{"experts_per_token": 2, "n_groups": 4, "dataset": "wikipedia_en"}
Below are experts of layer 2 (counted from 0) of a mixture-of-experts language model. Rows are named router (the router's row for the expert) and show model dimensions 0-63. Each number is 128 + 24 x the weight over its row's rms, rounded and kept within 0 to 255. Numbers have three digits each.
After each expert's rows: "mostly gets" lists some tokens that are sent to it at least half of the time. This comes from a sample of Wikipedia text that the model never trained on.

# expert 12
router:136120167151124145167100142133205126096127144117157135142108126158068124094138137147123110120081119128115108108114124110146137112111152123156140115080091137121157076100119103132141131122104149
mostly gets: "ta", "a", "na", "ca", "da", " Ba"

# expert 1
router:146092151142107172136136080149137115107092145135178151140076114154121167118171132086108104114097140098098115122120176107125127134113099128156119127109110128124172119082095138106145133138132120
mostly gets: " E", " La", " K", " Ma", " Le", " O"

# expert 8
router:134113136151102142123123106173123112091113146131117136137073088142145142151157105111119120138111122089122134131088167068130110156118099149123108091101117119109118111086129100104153185150078149
mostly gets: " a", " A", " an", "ly", " not", " first"

# expert 0
router:146086151144112184117121092141176143123079157130132151147113112169135125143170085123136103141119093121131114111120122089125115142108123149128125114124101069133141120062133131106172157157119143
mostly gets: " |", "|", ";", "•", "=", "---|---|---|---|"

# expert 7
router:171109156129093169109131124130125143109060112179128144187135135144103141165114106104115106167090119121130115099141183125151116123134110104156113105123129096116152135095134143105140095145132133
mostly gets: "ated", "ed", " with", "ting", "ted", "ved"

# expert 3
router:168141156166128146095186119121165122105101143152154115152112103152094178129121132094136109150126133113120111082113141106160099132108101135127142095126061114122165079100087131104159171144139132
mostly gets: " G", " M", "z", " D", " J", " K"

# expert 13
router:145115142138101151162120109126142135093125105143119130130084127147113138110140104110140149130108127096120094074106154110131126147118106146170119080105096087126165092131126119092151113144091112
mostly gets: " re", " de", " ", " p", " con", " se"

# expert 10
router:142108155118103135099113123161162146109108129122096138139103111128163132116123095119128115130116103093128106107101151115149111100135104121113109136120110137141107118116078112125117186183133114
mostly gets: " it", " do", " work", " part", " out", " all"

# expert 4
router:155104140148117168133158124133142155127126120124119158137117103138123147160152126117127109156096119103136100091122143114130112124139105129134103113105099084077169095084093142090172122146046119
mostly gets: " re", " He", " b", " co", " c", " he"

# expert 9
router:147107142129113143137146131124166104105090117152117161114121109162110142162169133110126123182138093073099108090122147126139115125093166148121103111121100091141146096092127155109152136115139150
mostly gets: " 0", " 19", " 3", " 1", " 18", " 4"

# expert 5
router:163091134135109148129137085147162129126125120129133146128107112163142135150150088106106119159092119068129105118114153137155106176088123070175117142078111112134164128105107149155141129176141135
mostly gets: " United", "ative", " New", "ward", " National", " John"

# expert 6
router:146119162170130129121169112110144139112131153129129161177107105116105157138144103115146135180126072112131099120105155088130123151125163122177083109121096071130163058099086126125141174139133102
mostly gets: ",", " the", " and", " to", " in", " of"

# expert 11
router:155136132130121159103122121135123112141128113133139176135073132150139147130139123092117120147116131131147092136082133132127139107091155125137085095106081113085179121107112149095152171130089130
mostly gets: " C", " b", "P", " F", " St", " f"

# expert 2
router:167085145175111154116128138175148126123137119119130140137133142168072144158137128100085112151140073124114100117128140112139128141114176119089076133121127112134143145095132141117124123141130125
mostly gets: "ity", " work", " time", "ations", "ction", " season"

# expert 14
router:141114154151122114151138129153141172131118134146174154172101103184122139125130151110118126094117121120115089125124140115149106135105129126168096141111131092090157123102099132080125172134105118
mostly gets: ")", "\n", " (", ".", "==", "\""

# expert 15
router:131141138151123144110197087108153157145088180119155182127103115144115143167154117117125091131126089107103096134130133104128128114134124125173117113126117115110108098122148155132143133125104133
mostly gets: "gre", " plan", "ban", "for", "vol", "fu"